Weights of a small mixture-of-experts language model, trained from scratch on English Wikipedia: 8.86M parameters.
Below are experts of layer 7 (counted from 0) of a mixture-of-experts language model. Rows are named router (the router's row for the expert), gate (a neuron's input weights, with its number), up (a neuron's input weights, with its number) and show model dimensions 0-159. Each number is 128 + 32 x the weight over its row's rms, rounded and kept within 0 to 255. Numbers have three digits each.
Before each expert's rows: "mostly gets" lists some tokens that are sent to it at least half of the time. This comes from a sample of Wikipedia text that the model never trained on.

# expert 7
mostly gets: "\n", "==", " \"", "===", " (", "es."
router:086126117181134089139156116117124098063139077147090085104184158162181129093085107118142108128164204126133212103104135131076144091098123127080109108130090163135142123143148146131164147129148113180148169099129085105116175162152176146135161125143094133086116137121071156101179080128072131169152099121131187150114098055077110103119070092123139125095125147075099196138138158092123117153127101149197166123152104113119158118131107135155161102123174107124163182139136205172076136071126164
gate10:153141146185168127128096171117053160122128104142151049133140104147075101108110117053144103147179166132128082137160090143093136097108125126123129058078121142140090125114143102122161173169124122109146086153110138144091149169104145150122178177101134194103171126149147114123107051190118135052140153116112141102129172123123148105072207091179125114188148152136139146152125081158149168168115153139176202161168093144100160093132084146148134091139154084185181086097128136144147136127132129
up10:157089176121104155144080162154125252113149114121109119092164066084124109167097172142188106143138177080187136120141135109152103060154152127138143117124143124168141151104090123123099114078204078086135137147094108135106115133097150150156108114148103171141139139167118124137169111125102110145093085161144158144140060140068114152167101135109133109110125099139054115099144148090083136157097193166139136075150160116162056172123063165155160077078120167097135144131119140166144166106137153
gate11:195089145135118130096096113089169150093088109141116138095148108152167151183104147122161143109115127107098147148110080117171120161088101126044149100105132091131137119072210134162159161129148071116163135111173089076113112118121101109129145157143173144095166138159085139186205091078132164101101150086098147100106080134134146167151118126079153085162177125084127145109115168122119093147157103161120169131194082108069156112130152106102148141177146065071149106191153160166166090093117160
up11:194152147109175132131103125140138137123142121183136137157166111073130103175151133179104170101080102114130146128112118114127141131098109108115121124127068119134095186077104156125104144195087106175133097137198155184089155123150159123204110117154155213182152161169139137067142146072118132133133125156116090067151119160100137147109158179123124119112106140136146108086123181120171200113084073108069106147119148151138115106108146141188102115116165094084170107168130177197113071068115136
gate12:097126132143159107128153118133149121141140088146147111137164147161109120105121132153138180069181140170170111115149193119136094125151110124130126144113081139121162120110163128146126115093104171132065048143152124127130156142149129127103134117138133100100105128123090195166055081111159210133188105129117103137146140125124103146204135146224138133134138099142147177079137099186131094208092172112157075119101129123183131115095114134139162184137165163076156130136079043187105059177118146
up12:106174172102104159144162133165154089158207118080148185143124172099131107102130152147125098135091144109179129138122143160132198143110112119162110125160188103145157148112139130105105128166129092101095122084109127135166135138150150185107090113165091106106110177145224141140062111097126055184121181168130119162129092074137157146123090120069105082136154131091135130106129096118105182106164045128124086118101125129138112137099158099146160125109143167093172139104082215082118124052148106
gate13:136112113094154161112176163184164154033151102129179108083150136146169199127127138143148093114139175088155177111169190146089111161161126142140091118167174125119165091111052117133164137144117079090174151159117117102097128146137120098162120160134178149104144161109108176163103042148138112110146114142092168146133078123129119139059119140081122154196143151121063173119110094085112134174104154177116105122161133083112174139144142138142107055071179123163124152131083134137141122098112087
up13:127135174139142152144151176103153149136111095119189096075129063163148155174155175113138096109103133101115163120174185173158140168163183119138131117113127153205151168168143119145150103114134184081085169146166106153142146158128194112091113147083105166117163126146147118074174140088121157159093152131110116111140146105086084086186154147081124151105110118105102129071196117147134130104081154076125168091136113163178097100126113135130122241086148163132167116132140103199146148142074132
gate14:106079091122072101135186161133120003133125126063119130085101135155181152121166171149096077130102150148124142116122138118163168147144150099113149148124140109127102131131126141110107126209147209100091143122141128087126095139190124162086107125067094123097094171158092099155126136063185110167065145208135162158169132105099131129094136112079124095126115139125086117121122122145148115104154061109149122123183116104076165042109117136099130174147142128131119166112198120139125107116147159
up14:110099135174154127109177110105103117106094110107115157116145178155210137042145138103066072151076147179114150103124091166119164121189132128103147133171139075113164127104116144141128102139132137158123110089139069081121127141156105180100136143115106115112180114177083132187154073099120178108090131150153143195190119106146137133122088107130131096132144076096171119173137168189081142160162142150144080110183145127064155087111103143121129117074167106163156196128138117101102060104168133
gate15:174081187059134113120110159105156114116112096146125112142055112119141206115115143112150187096141146160077166113107090131141116154109160073101156153123076146154059172204108130125133133167180176113105085077190128151119183145094133152084187105154121174147144151120156148102092128121124110138079140116122140102071120094144198100157125148102164139132141141105137134109149177116140059176119130065079123117172195105153096104130143122157111138130163157132137079131096174176139167154080102
up15:130113173123201123151118122133174091175152105122082155054156144069142184127135169106158126103130134166082148174162074146119144066144171095135144127147111088134102156122090124162196137114139131100145060088126116108157132107115085121108255166166144120105162077107132093048149113094126166195118144105134092111108166149155155146143136142155087134089126104130110130177124104084138145159140141142104134096131164096097112151077168123124126084140126167146159052193093143152126142130090142
gate16:072129133131149165118126051142182146187158170146116122198092149161116117136138089155110048141110109168107116142102092108170133168201119127094174119179150081093138128147166185135160157146132093180123140155136132117156138147107173126110121109069124141180136095090089113146105130079188129100173093170124151176121072110130162142127072092121117140164114214145114111166096128157116135140119176163159161120122149111114092112113130133111128101131186145148115179131057180145073096193086096
up16:187061129128104176079153160150105137184143117149095113143152093097167090127132122081136139068156112074175121130107137095083083091089156132090110117070123101101129084097102136135153159132121155081175163183151105146080103123121091081145128160161140160112143127182088128204146182147171123078127196103092131120103191138132131056152183071172100106124119141110107089150130174107115076101153144120080095100131076163144104129067137113137136110168089123118110126183097120126157144060122126
gate17:137116164158128156153051115135086090106100172085154084183093173119125160131074029112127134141128187141138150148092107115085129202107151117190152142112102160121095136121166086081108156094159086144152153141122156161105127137172139122116128153105037083081078166125085158087184128088104119141129098108142159119105061180162116120101164131191174087117116163142190168100105129109176086168104129132160154117162130151126117083129137107140082112135128112095126078097137125102112183115105107
up17:106107114115140119151185056157105175165118136108126173112162082137130141165179141156091121087103105152093151102152138097178082154195089128136145166161131166143123111088119174154070110131117121080102073121135146108192132160095088187092171110098176133210131130146150096155097122087095099119171110118139170108106114157108134135218107122125135189124195110076067112111111150133152157097119146174102112103089134155103166172168126084104186134094145178150125153159104129120159088180129095
gate18:117091168197096142151100130107082097149116151088116105132151117133111108055112150086108124154145125076140129093086086143073105104166132054115094105131096136139198137145163135115094118204129124146109125173119114088090191122103157114119160099129130165071171156145146151107143165105074128169126074123084214124146112118140060139111138068146143164132190123131077151165087140105120118159119146135081182109140133201136133097131089121118102077172106112152186136200122157117124164165102163
up18:107094125078149135125104112136078138115144187163148086110152124086136156137048074133108170138121097233091158095092127121172075123150157093117134126124118128092101145125153144134146066156126145102059129095161083139141138130194119099098159078093120183082150122062153150110175088117125135147108157141165152176125091142142167106149120117155134169084081118096201116154091081126098097146125179119145075123110179122110168062119173147116100107187151138182139105150104103096150130182120094
gate19:085104129167151129190073134048129145142090085099122101120158046112118098093117140103140107129092109111122110110133148135158114152117107101104131154073105088142132155136126120133155126131099146096100166168135078146109132126088184095155166042144120153121191134153099104127143119140185157163148169146105140116108147112151157135064112122163109196106138099166114123202137141102088164181091125080067178129122080145117151154187092161165159153081112147196138163192163155144117062167094103
up19:105131166086078110174166126142123105070144165113097115088095143130150141113117139133108198134178104202110118139100111148129106150165113149101170128131119160115106149121093100133113190158142163145099103126154139149129120123174110125107140088079085148123128121131080114127211199096184194140095122190144118154088134163175159145157157153161137135166142119146153086137146163130141124065187093149133148140190170073172162089057145156120112120189160145068122055066104103092126101158162148
gate20:146117130161143091094090114139105088103073140140096118115157084188110129135075050183146121158110108093074143124082123127157129149117167149177121084086135104136149136120146135146144113154124184119084152098186200149117188165105130151086137099077129146116170127124117155089118064133140163159109128108107128067113106162164129133148121112173175148136161141138126138177075083161137098161066167059140183123175144172148199105138147158129106144116208133131141167187103120191150123162175159
up20:153127131121126171141140147152131136158118125094145110130116127116180188111149143091141209079185121184092118157090092124122084140103108112111127121102147173141075106134105150139142124158142082123122155162165084142087145145110177121101152140075136130139098180182118144183124119156119126067031103088171150091131111140098142099185116040106056113100179137104131085113141109053152105113167140128123077121186114126139120150167134075156093158174082125121139129111132137130131216198094143
gate21:109105147176197127132146099132103156116105117138109100125113126128075156190132124152172174073103161125118102143104128130113142158097175123119183110123109130180135142129103135105093109138081153101125092162109106132113169131192124140091151168109163148105046176167114126119168119120104160131167099224141202174081109155168072094208155146170158159142149103136085091175132136036118157135105140186073141115076127150153098125128117115078088151112172139086132099152115135074161102108104150
up21:106167081157137121167116070120118081079060140149155059154162081166117118091112100124150075101139128200126126170106096100139094147138165165112167157154133106044118127190168132156128083124113126124134144146143131092128153162124193106123137118114096176090120142091146100098145101091145185093120158098118146121083151109185124089140147086128121183110114144159126148116198103081077111125136190118171185134160103130107137175116073136095136145110084141124194113162108198125078187119098158
gate22:137096202146173092101144147071151136195121145138099100170149135141099141071160111110101177144143101089072150152112086114107143205128108102121156071093145103131081106116142158107122135119126153147131107096094092095114175115148151169111150161121036054116114143175105148158066065117141165122176139107063123091113094124135101117142111139120166119171149196138117151109135181130142101153077102106104104128193108147113101084093097171086145137108185136103147124168111091200121102183132149
up22:120075073144129111079109163137148138152146114158156137163118150130128128171167172162138127121083225135164131110111100130099103092101106107117071155216147106076138099140123112146095144192164115083096114136183142180164140100152071161157149116109126085094119104141101119188123099101170098134037086137102126111164136102115123137122076062155083129117131048111088123123082105139099115165203101167127126089141074121152154098169128111119141142088144096159134144119070175131119128188121099
gate23:091163104091108147071103171160136078120106111114132119157141082104110144154095148135129127084111157075161099154116113125117107109087134139180097204090049117116128086165141048179132152101120070098129129163072155142116162125084169097107150130131079125127138067123185060108154086103105160094139092132125133114148187121146052120123087204172143090126135119135121122061124109156107146157090116125135160131113076187166173143094143153140149138126105145059128129148067148082143119097109077
up23:144128104148162145140121178148126152147155126136111148189099187147121095137151140114085077177129102099121149094135119137144174095119188119109176104111142104194094139169022112110140090150131120147139084100117170130142044138192114142125097144161131181118105119154132131121106124119137043139147185188117131097107138174181167138096130123063107160085159161115100065157178189157147109091132144095098117161076151063082127163129132119105143124088164148162134140054137173137132118092101141

# expert 23
mostly gets: "\n", " was", "|", " were", " is", " are"
router:073176123171158091181132143189110118086143110125110140126160164111131165115082125134109137083067206098142138145110149121073186147103068056140132117133098120159124115122145165099180175156091114092141134103162101130111187147126206125127157131119152097108131164158120148070169150064102117177152069159118149117204108125106092183148110113116170140105126187102110147078138160137164133179140098145111156097128110183160174132134069087198125107128132123106102157137177095106139171134162120
gate3:138143102179082094138125119100128106128146085122140133102089167112145177068147134124150178165136116077131152156095092101108134169100137092081198105123107138130080103140131167087147149106133149160169102096114113062090136085179027112154131165142137159079136145180078077105185129182188168114147105116171150124108161097109108190107131182101128090120101078136118150123138083151169101160096094170142103142119170116165119094120100159073118137171143164140158105140090136190103167060145154
up3:150146139152098083138068086127173145063113154113143110124132174144148092081074127142106163186152146085083104144144089148095126155072118124147144106134129162099153128123144093143096146171175109180130128121068152063222134115110108093103096185104077121057119140091105109126154169160175122138099136148187086053142125161137096127123138139106098079160129145148122106134188062110069145116156088124101159147151119175084185164155141124165103113141113097151080064122158152128092115093151155
gate4:100109141081153119176156149111118126181138151140072133141088125084119120110133156149100159090147121056166131151164186095110109207143182111159148183092065117093109105106118107101149131145138123134135137146101093134111135054148171072145129159141152164108153113152056134126113124095128132138199108132135136107110123166137077197090097121114164147049090170111116101120109229134104101099119100079076102165147125082139157137138096106141121189118049129104155119177143107145170157182137139
up4:177156107125098148154061063148168154094153175193158120097106155122142089175139089102152087134141121160084151127115104145148092103101087107072147106122173205154166112143164121140081123098161165094142143123162118155178173196086103171072153124093103131167093178146169131078105118119094155206105153134112184094092178135122170082134166089093153128152122085100187133152084111159138116099126072153158118117124112151094118137185133109157132144087150128161102133136138143168175083093105098
gate5:077106168152151148078168132147088159106142073144117143117147138092137054120122149158117197093076073130061091140107120137157114123149121132172117135148126154189115077137155148154169139150103147124090132104128138124131149101081187106085123116108109131109137134062158126084200096174181154191160110121093098075159121129153118146133106107179173180098189065151140141160084113158152112059143097088196101116097092153153126146101132112124127111133151124105101069112136161187095135129192080
up5:095152121141161123125144125088167126034153085093152137150118094133148179109112136164141188106126131106095127115128063156153143107086091150110138106118177110134141090138149122129120135117134116094071134036148095130159138141169146119044158176084062117150153159105119126090120130085130189185128122140106103108156124096090152104139162070071152086155132117153107132152094108162175169084118083112165046111234150099124161105138141108113128144151135110058157093103155158102134118121174163
gate6:124150175102086157138197102147192088135153186126157152119057134108142110093174134175193137116134125135075118134138101170167147166144202096180143136057131071214095133150104174125084054109109148164110139123174219119146161146093135180113184100112114153127109155142125126126136124149091165099113163045107122130129185124130110111121128158109107158144166146178133096141162130113176150081125114124128153134153147133116148120125169108081130131136112158163110129163145105149204164135137174
up6:143119101171097107145028131045092162130124134139105099158132127116080151121123099107115108103123161070118171144131088110100112149056146138153063089168142171024151153115160081115092119169170118130131169086147132156159122115148116092144135182113111076133135130106176126101071108055144124163132131127154128172115171099111154103095147110157129072102066125064142153152070154133135073082109126099120136098126139082136160185171113130089143154169095086086126115101084148121102134108098105
gate7:125135113165143129102232147098129098095107124130065121091123241174100120102161074107123101161136116131085120087129102142089166118152098137130163095150111179134063123161099146124152172122113126126127169132107106143114128126193168208097189148100096072114166183172077145120161050137080160154132141170144185111166144126116098098127153078112120132152137113092098147133106091147113137162115145116134167117182172137155119097111092146143090108107140095156166109136089125109060076150154159
up7:121117188118146131185139120130119181126170134038088148124144128124125149124144112132167134170072065090126147110159135130134147155157126144109143147087104093149119095076109111134145088068102174138170121165147141181127154145141127158089161066158136122149117142135112081098154111159089145104134192109145141073136180133131152045156123136184055176108136089158105074169170090114163126103108148082116157131141137205106087106106087105094113127129154150149192160190175190155106132144070148
gate8:105122138083085146131144115207143092143179134066110108123134170156145076077150187140151151089129135054148130102129180141131132146118153122200084140071120177168170156174164128090109101100134080145151189112122114152086132149050126146074137100144105125123104193145131149129122142105117155102121113113147129061126064154094077214169190129129177101164124123116139148091096120107135129141091078090182083120093108128137139118135158157095141122165104131071124159106162143098163149168176138
up8:114178108092159149114155110172105112080092103143117160123163152150143079106183116117104117122166110093191113113132154160127119072142060180142105102098119118195154147150110130157123095142112118125126133173093141163095128176072159129127120127129143133181160187124131125105148118116122183051154135174129130120118090192162071177117077099080106122197226152099121194164165073104135126180098099076160194116113127141102121125086098203112144141095145107140140127121146119151107155180132135
gate9:122107138123118139112153156143107177130165108096136154102156183151122131094058086134167121129140089087164118098140101130064119116156133154084127116160111106127134109078110099131182127133112159146187090165144130153102107129160102102146139096087123152134163072112119121170184119091155130047120171165141093143139108153145088112127105137157103096176148168095136147171136038141138148192155198110101145112106164114149078107118115166163098121188188176160191094181044149119091185161083105
up9:077070109156136120096216182188119187178143122118075113125118186136128101123145116131087106170088140037153159125142095176142174186148132114088075124104102077161163044112095113159108151108113207143168134114139129130162138132130120131073152071116138093153109135116085140114130091053157128100109125155080141085137158146104139137113145102081087158121143160143093160154171138085143106141121112106120142094108106168180106108135137129138085134101159136132155143134141223141112086150129176
gate10:117144153128149120173132167113106157126125172119065159115100151097171130108150105131181172117092154177130166101088136187139129169140150076136159109084112147132038088151144145109103161096101119165144075118113137099130175156128119147076182131140125083089104192111095121139108119200069158096195172110150137134134162147120109165183170113175112204126136098157081091115111128111158149138086108112097166164102154167110066137116133104200124129156139174099135084168093125102215112127141134
up10:121106098095117113121140160175142141125087098124143120172140095137135127157104158112065076085161100091144144127158142100118101090120141175091082093153171139128213151088151085146104098158159138085093142139143162170087097147095132108185097080106160191152120058158156119094143128063169113082088084167110125101096097127092149102073065115146144152088135147084116144138169184115152090111133169150156115118148089083156160095167140138081169116119171077144118186085184124186100145147099089
gate11:184217119152156154115175099068128123113104115113144123152105120133119125113169131127147093162155176102091141128085071121104132092110118105123131130067170148170034101191131142124135122154116131146107213095061117109130104106122087036129117135168200044111122160089076133075096096177164152098106104103129143128125086105111105184142140173158109146117101093117181149137135118172099112118136089089133113133127107105111180155149167136132128153120147046138135130088111104131146163106175106
up11:105179095144158123105115107152119130160156130087156123127124174169068132109081077127160133077123188051088146103147068211110161139080116123161093152108140096124156166139092068155125138152133155111107079114117122114129101131194098134094141179187146132107113130089120119071154157160096135051116121092159076157144124093134129092223147122161124112112099169127139086134079120146129158172153164117073079105124111088139165115192123133105137116155155087091137175153103175089106137168148172
gate12:101146157096070131118149171044111081154121169110164098156099109166134133136141154175101117071160124139115117118121146136111155138119129083101102159156105135151119082139149086131057133068138146150084117136141113118130225133127156152106118159113132156102132143163148066151094106137153129125116089093145104102111174161110078112094128087078140186126130089119100122107183164148106169099122097140066137144207159143143189174101131078128095153150103080010070198135131140156144137133124117
up12:151129140134063171103097148129153091081093169152117127117058134045096158093090177088143109136148123096120090063143129166156051159079159116192176140188150105113115146143151159126185145124115101112117084062141136152160078110171123126138092137115102166153120134117135109114147119137093109188128183146193135179118095157125114138088106097137134084109163157167119122135111067055078097135158123121128125162100086054090116079152123104160165149099116171128140088066094147139147116121109107
gate13:152108113182114154129060102099171160152142118167128129133108102142087127114119153230188154094141119129200106105086146127132148200164129170194085111195117143193125134144123105139100114117109151117088077116097124106132081117126071133058154185157118159150198140121156159109141116106148134144103122105109140142132081121100104151078068154175188084123158126080118137121128088159114107147154160186082092090133125156132212149142127162140130181110121152071093114125140114074126125112165135
up13:104092166139153092130134134131100154124130093181137140129119165182082069102133072142130126150144131142202135177119073132082140144146073160201115128215099130118171122176189086150166121114087159160097130110145082150159126104179079139107166186120118162069154133098145118112093095127177113139076123141104069122132183160124084118066105126150117041132142150122138180087167126108129150151161171120130144122154135126143180128120108176091123144091111095124140149149110156132155195107151204
gate14:094142126107057137124107149166076115156123133102196134150119141144091133188134140083130139128129127138148167152110158137144207140176105107162076153089139115085126110122113078096144138148086100093077122093086115120148121171134156131103070161109154097129114145169100164160109100160127161166116193115126089131161156124091108207186129137162101150089115198129089069092153153098157110100140124140113147108111099109162100181144121147138205141173051207131116168156128046110129143081093133
up14:153126142164062138124162103141018101083145077094127155133088180112127165139129151111084111176172136134102090129138133103077117044123132088156113109079154108135097125120104138128139143108121117100139108152084171154201171142127098137108127116142123107171067154111090090128156087139133078087125157152117168142134153133135089148144164115109122182173141131131097110040070130163161154124135155037144143164138147040110111152131172158155115091154073106174176084107090155120118113156119144
gate15:176124167116119111095053146113129186126173156152203112188074060136137141099122133111110128115187122159185121165078155131107148151131100130118079112160092111100117123111139114063143122080124143141131131109100129034114094109093122082099145122161117086113167145142180094093144155112141131095149200185102123128144197119129122119106146150181097123133165177178137118155160164108138120090120056189107153125103109113112125158058147119154150127142105115149155071169149127099146119040123086
up15:140144103176083113138129045071141082105091121173137101135128162151092112163081138139120132117062106148156159129113118112109111149139105124128145111146143139124128153173154124116135055099126168187110200111140145162144106164097123138085179090112083123119161120155139121109112151072164169158118150083087103139128122088173174096206110150132116122140114102114141137192186124090180102125116046120116099156161137172148171096217077101078143174165118080170147198164155126157139129093145138
gate16:131126176138150145100183141099097149173178062161144146137106120113158111137147130138116125089091118128129132130098122133220161212188152087108091160141139137215114112080095150133156119121111144134117118059120115137106058155157124088127105139144146166088157086137120094096123117155136098208119152100075146165109152114104145134087092158121067134178173124146068167125182035153114178116118154099166127135115135133109201128106151084135142124106137136131144075133154144115176079091074132
up16:080147178098086103132149158149182051133106176142062099093088172158100133142093158179146153102154055123151116140163168144057105145071142142106143124155116120155165106147085085132101189122144116106174150101147127154107149061104175110135132112144098108122140105168100107082102141180175128087127086058118081125108142163138125158129099143163129129160104131151162083033145151133104114126114144137131093095195120110117160126079079123090132183134106152121133161109115184183141152178170140

# expert 4
mostly gets: "s.", ".", "es.", ").", "}", "′"
router:147150112164143074146137110146146126058125101135124073149132146144147108130089105126077127165147192114140194125106126104079090117125094104136059121154121149116164101094152096118138142154163088132108153076118075130125159112135133173131144128137090123083124136115126125159183089147024103149099045129154115162112141148108085115114125140113129089131086093115122204150162143115145145125199077120152142153176102130123165159221131129210209108148116070087171138123099158082129099100140158
gate6:123164153092082111135134155110130067173150072147106154137065200143148133116149110086125128054142158127107119137114112149240185104094136053138077128137131113077179118112168145087107127077125121122124062056095071172082143112131136099163184188155130092054118112119156199147084128131117158112145112129129147117095179100104132130119125137070133143103163091136158108105126139130091093089126124118139107150090097114156168135120099128145118144155139145129189127148103144093136108070076083
up6:155106074124092144144084180113095090161111094149132143206080085119135100126120119129197121062139133068103084158136159119043128097134170137149118169135059128081109082186096142127132123083105115116124147179173075091109056134127097107123097077171132095172085115119140109105149100176124136116145105134145124122207135115138180104202155129143111077129124138163094133137118134124126133224094132161108116092087093121127143114127135149191095064115103129170125107119162155139092142148155105
gate7:169085159147163088169118169149092093113100138131148077150168119175089122120145108167150193118130151149112112129103112114176167161123121107118056135091135134170133158169132107137136119106114129106075185101116150114106190163113104188121153148100060070119131137174127071165067098155163079185163135116188134112075151174103123123121151162104158102082152102084138109164163112134093056102112115085097133137131121069073150085191095173134065120124129125128101141069158168109123104117139183
up7:098157126063075120099118083163129173134146137086127133121142198195167141164103124119198098102072040103156146147126152141136111124122143137118110143097111133090158193153093094111092090135144120082200077138173136150074061120136170105132099142099129171149098130134092159119149168108132088152108157108104113109124134120109199092156114082144096182125117144159085108121063156080137130114149142165150109101130155163155133125048182063150145071106151187144175140144138108175134154133109125
gate8:154142140111114136168134094085126123118113173149138119123118198130148154126140103134168150170089156141121092143095109102201169137175133152187153143091156121093127157213061116118124153120080140191128154150120120119128130115103120115034092121102120148148106115124075156110067139163192186106212104141140153065083123127160175095114120176130161140173113127181133153114138164096096142186117112122101179135137145114142178115157096144121167158085117083086186077136065109129063111132110121
up8:186115242095141074172116099167151136107101106138122140089172128134112158214141107165115101134138166117148143129111150160129104166161124091065149138151118126099159111161108177142094163135176125077154202176125129097148120092176128106060130108131117120117178111108077172117133118132182131135111158144146090130149158124161132129061103176155149127095116153133164110154117108147132129195164085133152069204138109197167122147143125133144194146102150105076109099107122076110115118113156189
gate9:153216133122149151130091121092121078066112158068117140169094106083169132153114095110149105132129157092104098072127136098121129160108130134164152113119105109127120157084095057157180134139144071135135056058158130188157117081133123175177147124118109149122123107168170110093081155175117161140142145138072088148119131175143091138101144090110201089112130149209144154128168164153141081128180078171092203109124109103135126151184173142103167114122129133125151070132080124115098124103152129
up9:107167123173146079112140145124115069047129112073112107064082170111179137110108156113175139166108127079106109097160146154061139078116148121159101090134127148095146194115132109116117144120140106165122156064099172111169083148097209107131186097087148124104143117153142127083132147125114158142075137152100071089124186142105144139146122093065165100114096127158147153074100183202144191114109118064114135125156184101151150198105084126113140130131085111121129087140154147137134175122132101
gate10:148095116150167119140085069169131093098097097101095159154177092117092061099067093179176090124069143106115165179161093147085180122120127164110117130168134115149136113090133125113111082059117093139075080126130150119154111120134121142152176177162083132146139153104112192099134131167124090100135131186133188106133129141127088103186138186112098120177155126133144110138151129175196176051131056113121167107139103123103122137139094152129089142113199094184105133119194113130120119087096134
up10:135136065069191159075101112090133205082145115095096095187167147110168137144079220093080150119107136182117113120108138133148069142097098141048130144120108066125147162118133135083150099095182074194123152181118129162097102170135143123119110121111150153157104132164099126161188157102138101112126170135169122134118105143121085142119148137110166177120082126165192115114167128129099108116119112161206126116083151136097152150156095183086097145100122146113159115140179095134088152159150101
gate11:122113103145114115151135082165113083155152132055136106110187050064183126102159109156171107133085158163240104114115229099133166101104175141167082144090108131133126126129095116147140124115119175158153155115115153098130141128082123125135103138185086113104191155098142157150169152116194097124144120123105179127168105106174082106143116115178119141088129124138134105151081153119097109151124163182138122110114123168087141147110135138138097100050135121169113129208151178106170119098111090
up11:181097163126111127122107122122172083122110167060154138124168098092142179164155116090085158147180190128204057093133152114113153101104153084156182119074137113120125132089117141149133140174127133114107130146087178135148130073158084110075110154135116066136150123137164094181139139157210160073123057125147156123128111137134086087107159159173143172164129115118174159134086112191097135152164131135111146170147149129096128106130128151144065093132181068134129078184115152106185111096153149
gate12:066159046104152111106111141132142072148070068148162107151130087182147127118154159101111109139135155132068144177105129087064116099066140176133130082102121170118111150206127101121155152090098118122109193116096098127123159142093138159060138132161066135128134166138123089125139134126176174148096092126195188064128115140143113141120086049156126151120156136089133159153117084090094133115100162129130138117145158147123113116178134138154148094085129157051153098121113185127113198130128171
up12:162064103152162104125108137153125155152135113086191157149097146143076150134131088136146176108116150101154142096097118127046083101059177143138140083089134100104061093181137167136196120085120106136131134121098179094114134171112098137208211139128053116178135126099144068065124088099083145153103098093167128097123119147142077089098085072112076128133103149090111116136156111075125120116109174108174168149148128100115098111122163129150117088129151147092113123137108129161081162136080122
gate13:127144121145061134122168117129102139148139105082144136124072130098194157088133125069169154149132190079184157128125097124104130105124119146122123121118162105132147137181106101061101104113078181153147174119070153112177091082153164140130146138195085124119109127123107138058173097136098119118094139173177137157138163119154175126142118067111047099156122054156130143129136139122138146104126183119120111120081142146145175137090113095079151194185141186171109086103175157161101157080173169
up13:094151080055162174084134134128154102075121160112156140164188117106127137197187113153114141111151061174085127124128137073140115139172085166218104097111136160155053137131143146135132122150102054141103110193133135100100122154105132148125154121113168147125147117157087110148095118103169111159105179150112185145110064192109112104107145136116174167078154111092139132113183098073140111161126158170203119098152145055101136102158141161137165144102129060129126113121110111099121131153106096
gate14:142103162145124153081115107175156070064161191078136117145075169093136109088137091161117148124159146177099148117094099049114150120168140099126112085171115074123158135144158163106149152105113081128105164110056140074100149129174127151152178113172134139130166151124144090125100077128159110118161159148170129095148145138158124102059112145163142102127064158083166131149059110128076156144112145159136159182207126187082158110133071080174129105142144077155137121101133149146167139122172152
up14:071164087134132120168152136084102128162128139089135092095122107162126141146129173125091104103090123128166058105164184166071117070160071140128126117124159234144096166095065108159141169103140146076129150120117090140112078165135126105119109102122113087127098116165128126150178140154123090176076090114109125178096069113084140137159150126137145187142146075139127163136108125115128091100151137135200158097070086079122044122130124150080154141135174167120134134111186082087129191129121120
gate15:081094095128129149111120175173149087148170065046106141144186163088152084130180142132156110133152154105093177138133146161143101098136144159193125127151113141078143075121122079114110156166116093145082145140124150147122131144136113164076127123108103148068089125134138168143115111124119151108067118105087092103141155163065102182182168170146111074167159171214123132131122107075187113142182102145048150150110124133217118089143177076126065123119140142117126107140125142123105152129100129
up15:095133103096121149081089179124182074162147157097139146145107119131138099115184183160132135209121098081155076118092103197192146079122136179148106073125145110148205066161136131139105116145100103174104126079082126143169096125129147142122147142131129085103149144157111158126199089138113159143135114124097079152067124088155162161139120148119113139149097129153097176137180103166090126124139127145127168173164122123129156146077200110106117190092085206154180086137171108098120146155116120
gate16:078124081169137127144137151148149088061132150159121149060128145150179145140158102163136086171112179078178155130114164145062180130111122149172143111130156141137115102130078130072056128133108142160141190101172128162123127179143141172100108195118096122099124104097103154064076129151158119083106147138168124098152166134150153092157126100129173101096123112155131164098099141137142169078157120018123085103112133158068138080092124108154101082113137113103137068078134106094175129112177139
up16:169125127069058154152103150147140149156138142093123113149111068130151116125065161108111168066149072160127119099126097117169077143084129093099121099090110175131129105164177144161167169154161154110133107154152130115144157103097122093144103073054122136214097123159138101190142100069111106111142098092143161119103054135139141101105129075122140129136111168082105094107127107115139070158151108170146128141108088100181063154182087093130173195134086122076099127106130134122107158195105093
gate17:103158118176166190100187170075139068099105149113137110159105149163139116131110120100112143142133144170096102181035144131168121119138140107123144159123071100138092155100139188148169135088125080147085112136101164173124071123181132120149183098141158154153078108159183082080080193085078182094108109096102135058146123100131152191130081167127170160115123156141127151128110159098133144137132090140126177152156078160140096186121128122170131137145115085116108084163103138127152186082114149
up17:157118108056111137139092149122119120164152084117114151131085162076053135115135110112148122125084120106111116144225102113153107215048117118143100075069160127143125135148114096109097136124086205100147167120174095120087077103122123152118087140109086105079154128143121117135108129084095158183141126141130136146096133124176133153080124130088120071123112162132141122090121142089109110059113086116090196102073145122115190119123122162063141131156131127088135158123167135207115163188168108
gate18:152123025131129115098122108065171113151081102134193146068168136118146130132123136150137126177149112112155140169121169153128153126112171113129116128127138152130173125153083155094175183079123086163162046133124127083100090162118142089094156161201105164158172145055109162123128141162128154125124153094135103142156093038145124132030145150147129134145094136141201186103111100103086143137139136153101107130083130085232185141132114142137126110131181129156130115124121127128128116116142112
up18:106113103086155157117186123141090101096141109118111140141134125096128088134155063101104128143065163160153124105122090166129114111162146169130167165183147126090103116075121126113061191148126179179146129141193100107080088031105149155126117130114164092154124131156128142153096144135130153124096129124122120172135150153154069127121168141161095149142169092158101116125140149104166191119131103128164115078151179122095081091115128187083079089112219120196174117091140079111070104146182102
gate19:114093123177165117147124115154174142148144155124197124137133100152156172113183160130133128154149116136134153169112108098094167081099146163173139126120170146114179172164162070143165140145102086160168122079166145137149142112089144198097109161150083194097206105166126190151058064110163139111124060138105123100121182150137119140201078107117168103099147192103107151157088178151130067134150128129153129121117093080146137094135176127170098122144106076126152091153129177095154116086138120
up19:152078114175078139115077133079131086179153158190068137116149070110032101112093133137074101109123105107137142097108132137116156149123130124065101116135101113082087107133164133144159099080187117075142157127159155168136086086160148096146073135150180094186150149101126158107143113109119116140153143153087136139178139180158156078101149132122164120098110146155159139179106069134040108107117136157162112112140146096096137177175059170112140112142126141135128183166154139151185164122182144